config = dict(
    experts_per_token=6,
    d_expert=64,
    d_shared_expert=128,
    balance_bias=False,
    n_kv_head=2,
    positions='rope',
    attn_scale=0.0884,
    tie_embeddings=False,
    init='uniform',
    init_std_qkv=0.0195,
    init_std_o=0.00416,
    init_out_by_depth=True,
    beta1=0.93,
    decay_shape='linear',
)
Below are experts of layer 3 (counted from 0) of a mixture-of-experts language model. Rows are named router (the router's row for the expert), gate (a neuron's input weights, with its number), up (a neuron's input weights, with its number) and show model dimensions 384-447. Each number is 500 + 25 x the weight over its row's rms, rounded and kept within 0 to 999. Numbers have three digits each.
After each expert's rows: a language model's description of what the expert responds to. This comes from a sample of Wikipedia text that the model never trained on.

# expert 35
router:486482520538470523460476511521463523486488490511523465519583532518504498518507489487484483515482518486505497495484481472499488477450518525502545488492523533520477498528573518513505487477531555
gate0:489480500539527491533509567467551538502520501559461499529516508480464529516504494508524500495476486489493470510501513516486480470483511511492544522535492499486530477560537518497510512502544510
up0:513531489497493499510512482507465490457471506436510479478475531537547530532532501530504543516523509519518507540492502497540494517501512483481474493484483511555528537433493503478463440475515480
gate1:519476526477562491537478519521533529514520487472465479501511482471531449544502496480454519496527520500515472534527473499462523482470485494471469513472483489490496493486498540507500510484513461
up1:509474509520539535492488486495528510516460506509482464545476527484522476523528505499473537480489497487491493525540520495502537486478527461465472544496525515492480475480511531532488502538539462
gate2:481490497506509561495468530487462526517459488503512477526506544541535527482517518524482454529510483514485492509486502483518502510468454515484507538471500516549467523513507502525501504507493509
up2:507485512494490484471522511517514492457469486533553526453542512530508527530509513516491524511496499506562508507493490531492495474466463505540539505515450525495507482500511508497493521541489539
Description: Prepositions. Prepositions following a noun or verb, mostly of, in, to, at, on, for, such as species of fly, rate at.

# expert 22
router:482466489544455506463485522517464520486486469514531472526512512517466482513505479443488487504493502476512470483483492471507468477480513538496555465465514530503499453545523518502445474469512529
gate0:476487486516510511495524485516483490533495497505511472514486497501486451471467491503535502525465507495526484498465513529528499515491459515490507512502510493488531496462506532465468524530521521
up0:499503506482516522540497519500503491513469465512504513469546515518496491483473477491456462507471525487501504481516494488495474503540487467525485532516473509493456468538469447540517470493506463
gate1:505491491476530554491495489517485495507513488464485572477482517504536517485458471537507498473488506511505500495511464470529491506522503468487547499484529510486504474529496553519514504446501489
up1:513495489483537500531548498481541504464464533500506463522510484491496481523518498487493504512507498501500514479509507510532541503473496485469509511477492525539487493454516508499494493522503519
gate2:524499490509515494517509525493533497533494482489468437523524504490477469499483520477533458532486503475515482484475452498519525496523497515497509522560511470508479474501500486501506504498492485
up2:523479545520484463425480515507545505501501510510554519491502499529552483480508501506531482517469552506492506531495509524510500496512515505508448495538451484477511511497491499531496470469490532
Description: Math and chemistry symbols. Symbols in formulas, chemistry and score tables, such as subscripts _{, $, +, /, backslashes, and "(" before numbers.

# expert 57
router:509479513534484491465486514519481525490496467528512501536518528513486480526511465484474531502484514473524469464489470457526465489436547516524521472485530525511487485528536520500492469488522507
gate0:500473498498509455462485496496512489488449525515566484515486526483509462517484476485508499499440498508519493447480494496537517465488516488494499452487439529498556529519546492523512485493502499
up0:500508517512514479445481511546553493460484514521509518487479539493433493544463494498500510495479502523524501480457490511522533531493494501498498491516518476545519528500472493473513512483492506
gate1:464490488540498457549503507534503494484489495506543502490482517455475464473496464507491538484494455500482497471504470491523505495497512456504456513498534471489488496474528492496536452504520503
up1:503509501490522508515485500505483514503496519470543439492555490506496492532518527526500519519471512484508498513516517510500537533515513520541491502441481487494499517472522542515523497494502505
gate2:486500539479506463518520444497485497509532495480524517514492490468465496474540458480490506543481478521553484483492509512495504508451516497518536460519502503519492520474495459512485522513553515
up2:506487495492528535483461519551474518465505486538498476462522524525498549509449523498495494515501524512494503490471514512442472491520476466500513507472520493502503511520484508483497535499497537
Description: Inner digits of numbers. Later digits inside years, scores, ISBNs and table figures, mostly 0 and 9, e.g. 19-9-7, 1.0-6, 2-1.

# expert 17
router:474487495478466517462486523509473505477483465512521502521519490508482479541536474476492497539498507505526465505463466503498479491494547507526515462436538508500515518498514524517477452493532506
gate0:462493495527547475531500519525538484480550479538476502495498520475456491488494500524495526490501516486502475493483508510498485474556536488519542479459483479495504532506497498526455456486512467
up0:512505530562519508505506520522480521476497512489461526450503560518519490478462505540507496533487504503485490535516511524516492460505489517526448500537458456485479508487480473473507482548538492
gate1:494485504532460528503505493457470504506514486504471504512469463496477487506536547464494503498560456476508501494508453517470497454491468496496524516475420474473481516507529489517537514480489507
up1:440496534520509523467497522530470482522552500469456543513461490498488488502520489517486496509512461459507513521459506508478504481459499542447485503492532459498526533492504501492490504530502511
gate2:491490460510524540449458515529489492534491480521496527500475498491490490544513530470491497523464500532433517505552480474516503524501473507498538501519457497501484481496484461515521495490507486
up2:559477542531488504566522513511493473525493498482494451498481503500490502493505510494478493526471483506501519502526489555508480510446471478504486547523551507528532496490535471495527518549504518
Description: Ordinals and name endings. Ordinal suffixes and words like third, century, first, last, plus endings of place and person names in sports tables, such as 32nd.

# expert 53
router:480490495543477511449459517513468521487464466504519535537529516519495480528506464481484519515474517464527467478478492477531493460476513501521483475455520533509499473530513495543483460492506538
gate0:508481510536508506484505475500474488461508491513501504461474539492530590459474529469437497496483477508470486448461526473494517512496473466482567510531501466534538479551534513520516471485445513
up0:464531530574505501488453482507519551540485538498500514460522495525473477540485453508503551514484488511489500488496537486456487486536526465521471454456533495491533488487478490522519502489512458
gate1:484518512484546490437512526516505503505495515508529565520499541545485507494488487448496513485493537503448511534475490479491507478494514536544474467541524509491527534497512528547486468489499521
up1:479479517441544505457507475453453498481467486500512496522474527510472511526478489453553506512480463497490494483477488499502473494478464498497479542476502533529483524498517544516517475560530536
gate2:481538451449483473476428521518485490508534486499540531537545550507512571528457497510491457496523466476518501526518573515517513480489484483478468494537480512485523470523502494490540507543484522
up2:498512524476513513470457505516474463487495507495469576460529568508501494554525508510551523497523446459479498500472510517498562487491508515466495508482505494519487511497479543485489493484519515
Description: Taxonomy and Latin pieces. Pieces of Latin genus and species names and list dashes in taxonomy boxes, such as Clostridium, Order: Gobiiformes, plus articles.

# expert 11
router:488478518504491512458496531537474529479480481522517486532528525507465481530533478463482491516465508489505478465478498484529498496472547510531520494473522541519484485539519530522491458493493531
gate0:503525521488503501478527482508453508509493501477512486484479474494489469508516467464475516522489500486548488477505525495538513508478498520529504522538510533529524515517452486466566471514492472
up0:509487477504496507512504504494513494498498480502514540505534515520522512506472442559506492522490499487462520523500478505547483527500506427466546487524457518522497530468496462510491506459532496
gate1:521522552509524491527506531538475504497509498467517487508493501556477490471509481541484508500481504501507508451483529480490509473486425498544494521498500504508504452528517488529473479468493477
up1:453522515458434507503482470492487489502554527463486494501512480501481550505499506451471495517536529489551526495500512506475521504468510532513455486493542466545509510507503512509491522520512501
gate2:510530489526465519478489473517540508506552489494508515521557538511488492477437490504470492490521514508509476508491485507490498502493460524549503561485523490464488492504514523491492511516513536
up2:475516487492509480527517484528534480466501499468503483499462480526507468586525493474515537535496518498525523512485522470533514497576495521466530515481503501479457544502518519513498473522446516
Description: Possessives and conjunctions. Possessive apostrophes, 's, and, for, or, ampersands and slashes in names and lists, such as boys' book, Students' League.

# expert 10
router:492463497517497524467484551538480523471480469534512487515508505521477483523520468472455510523477510473507476465475479477501479484494545535514508456486535528505478464533535547510485472478512514
gate1:533524475473496495492513488518490498507533516488486605505547490539492501453446507462476510526546493480488495524469482533511511505445471459488488491543525500537516519479533481509482514487513479
up1:453508532522495541507527487495493527511496483521502356506483494488510502550520512503521500464452512516465502462536485485484487465540487519514511479505448519461460479481486539542516488494472510
gate2:490481477482512501500521508518498480438540453467508459486498489509531473473489507472495454496475517545512510487521536518426513492499483487493472527527465492545514463525496534507509463476471505
up2:505473520465519529496538465496521528501455506501532470480503516497545444520530485484530484503493524502479494506486467503480456507516494471528544478480504506513492485478511523504538478528484482
gate3:524492495520513489469509496516515496502531513512548532474477512552464484554471459568485471496490547488536477502501502513485524477497466446511479503541494540501478465512475474509487472472512484
up3:480474483445492537502525492468493501481542503481479458483534514512421518491513523486457504485519493489475490464514537522548507484512557519495436506518557479507499539460536521516525534520503519
Description: Opening parentheses, brackets. Opening parentheses and brackets before glosses, dates or translations, plus table pipes and spaces before numbers, e.g. "German (", "88 (31)".

# expert 36
router:445476510502468555485486540519479507467472474534546460519520510523478456525533491464494490534463513503518465482480465492499488479469522533505547470467532522505522479519519551521506472483513513
gate0:522486461534534490508504457499544498482572473478519505523486491563499497507489521492507483475478493472513487477504524497503493488458497475497535455483526507512521473501529509483549482503511482
up0:447501535461465526512486496522491514512515511524477456521526519451480503487505447498475538521507497500499508493510485515506487536495480511495500511486491528505490542494428458497465497473480532
gate1:464483509468511478507494516534528480476507483492498473449472501477527491512534528503491506500531491498515484500521507504506518503543508504529471540499535501564504484498574504481495519456493537
up1:465527487548567475509498556490498502468494490490531496526474513494490498500501494525535465489539463478525526501510493508467498538491526495497507512560497487488493489514505472505481511543564483
gate2:495501474432491525509477508476453490501494454518524535551466459523561510533507487484497537530518515499499521513489535528527488516509487465524529480490547499500527471516514490506516515484491515
up2:486544478494490562479508495445522481507502485518482514529497504496549556514479475494489504535553523514478512508489525518539470525534499450502501478541501502543487520490504506529519532479484509
Description: Words after years. Numbers and nouns following a year or number, mostly in headings and tables, such as 2025 season, 1970s, 2021 election, 25-year-old.

# expert 31
router:498477519528487500464475534506472527448482456494515506505520516511492477529512481494476507525477505480545478479475494477527486481507525538522500455483493514514499473515500505504479481489534488
gate1:478512484551481511485519496490520519480487482551535485453525492509544492551483473494512512523493532487506497513487493523465520502466566477491485469487522499490499497509453503543520520515480538
up1:524529496487523507526438505445523480522497480469477498506462530507443488490500501514522457454519520499525507487469508512528497475514452534470486464562536536507503481465529458465454503499530483
gate2:480457499477483481487498483532512490509484459495474451479495527528540494511473502507487516466506475525515505506478513504484527487509509477542504481488514495528504482500472538542494500487524525
up2:473476494524493514537498511532497520472461479529515541517475501504489496462513527444516532507484470490489489514509536496492539447515514462546466518469473484504492486485478546496478485476550461
gate3:454522495490488474525507490468411498510483479474569484483512527495502470523549511502459513479491490511521470494528490460481486453493500528481475465477471514516510503521492498532532517448553459
up3:514506517454506512481526516508496498515488505494489532509513515462525471454479491499490468527504499497492506482486521510614491527546500501533466483540517469519483513495489518520457479540531506
Description: Digits and superlative est. Mid-range digits in numeric lists and scores, number words like four, eight, ten, and the superlative suffix -est.

# expert 38
router:478490510511429493463495500535492517496482473503531490495544520542508459538515497490474485519472530486527491466476496500520495471438521535504523486482515518502474471515541525535505479504491546
gate0:520529518470472474482464477506515516456539496471512498554497511515476469478497502486515498520502517504499465504464490508474482497502484461491424496512497482486498498491488483483512500484494472
up0:520518426476494483513479504503454490525456516523509502479523521514481526502497540495480477521495481479558530462468511528524506517477554473495523469495538507538498518499538455529476543489536500
gate1:510504532538564506536513460517473536518479513503511482508489469529483545533496467492483504459464481506497510473495486517530509492501488506477504514479499480498504480511514480519498491523487511
up1:460511471468511469481464436496491475492534517468516507513486552497474499468549531429494435525488509480475503457475494515458473533524497485494519512515482473518480474501443485510507490496461491
gate2:501496551533491496520450481504484524525540456484472513528516498498542463499512528492492507539473518486526486496514499519530515496492503517466499507541533498492487506510495529517498521520490472
up2:477491584472494480506534554506500507499526488514487515543502446469499481487539499502468510517492537496526474517523469484517494491513497520544523518503500496485503517483493544466533494524481519
Description: Prepositions in biographies. Prepositions like by, with, after, during, against, from, usually before the or his, in career and life narratives.

# expert 43
router:496487515530487506464460518507473528487493468527514491533511525518486486524509480481463500519493527470519474463486486472544465483467539529526508425511525548514468481536528516512472467483528497
gate1:460487483480455482513553532482538533509464534484510529492562513507509517512511551449479444499490482503466515501494488507481530496482540503496452477489514532545504488510530503507493500479483526
up1:479492541475522535512482514542469506523519493471519461508482482524514464502458493545510493445530563479503494520503461498534496488534451502477506530524492488495506505462540523514520499489539459
gate2:519471506495488526523538502508491535505544488514526514517558500481464426481475500531496453507448531453465505504482459496493505464511525472487490469503499509448482510521523502523503490521509487
up2:493470499491516515507537533526574480475508502492493488497495495496510383483503507537467493527452512462506473572500433498547537491499542497532441478526483522446492524499498561489450499535543483
gate3:504553518510531505535497473505495511549483477518529515458537542505480525469497508513521518482509530507499490488537496514517522479475493546470509482487488474553495476517479528512466493509490484
up3:493539473481511471476471485488422510485491509491523530519473514479515528497510492479505455503498533496530482466462526491464485479486497468494537527483504500516527517505493475516494517539468510
Description: Digits in dates, numbers. Individual digits inside years, dates, ISBNs and table scores, especially 0 and 9, as in 2-0-18, September 2-5.

# expert 3
router:444477502498479483472501540500467530467481477547523448507511503509472458526540492445482527513489510470537474459489493495482474486489539538527574462491520524531505470557512514534489479474517541
gate0:494531520497523519518511566431486495486529496503525516480480507505487467478534472467501530501520479480522510486514504504481535501462514530516514490571461476538495504526490503550507493528432487
up0:464550485503511472514475495491449508509536486531507510468500555501467479487521484510499542543514504475535524479521494498490496514490476533526535533570492481553499474515529526518518501523431497
gate1:565501473508533513487535507458497513501538495535487539480530534497508503462520540489488502499503484484521523501501521444501496485488548511488499489499548534496493529502519476501447476505502501
up1:523512513499526481496503515454459524466471524522466561523479482475513509501522526468503500485522483511498509476508523483494502507501493507512538441478498498579535475486490486504519508498550509
gate2:484498493465499556464461519515490523501509508513455513545483500524508477474508470471505485536452536504501476485527549496462589500485494475492518464472517511499531483490482497503502528472464497
up2:526489543529489502460500505517488470487441506538508533537493492526479538488527531493519467520514479481493501510461450505523516524513467530507426505505465500484489432489487511468494473513460513
Description: Coordinate symbols, abbreviation pieces. Degree and minute marks in coordinates (°, ′, °N) and mid-word pieces of abbreviations and foreign names, e.g. DSM, RTD, Väster.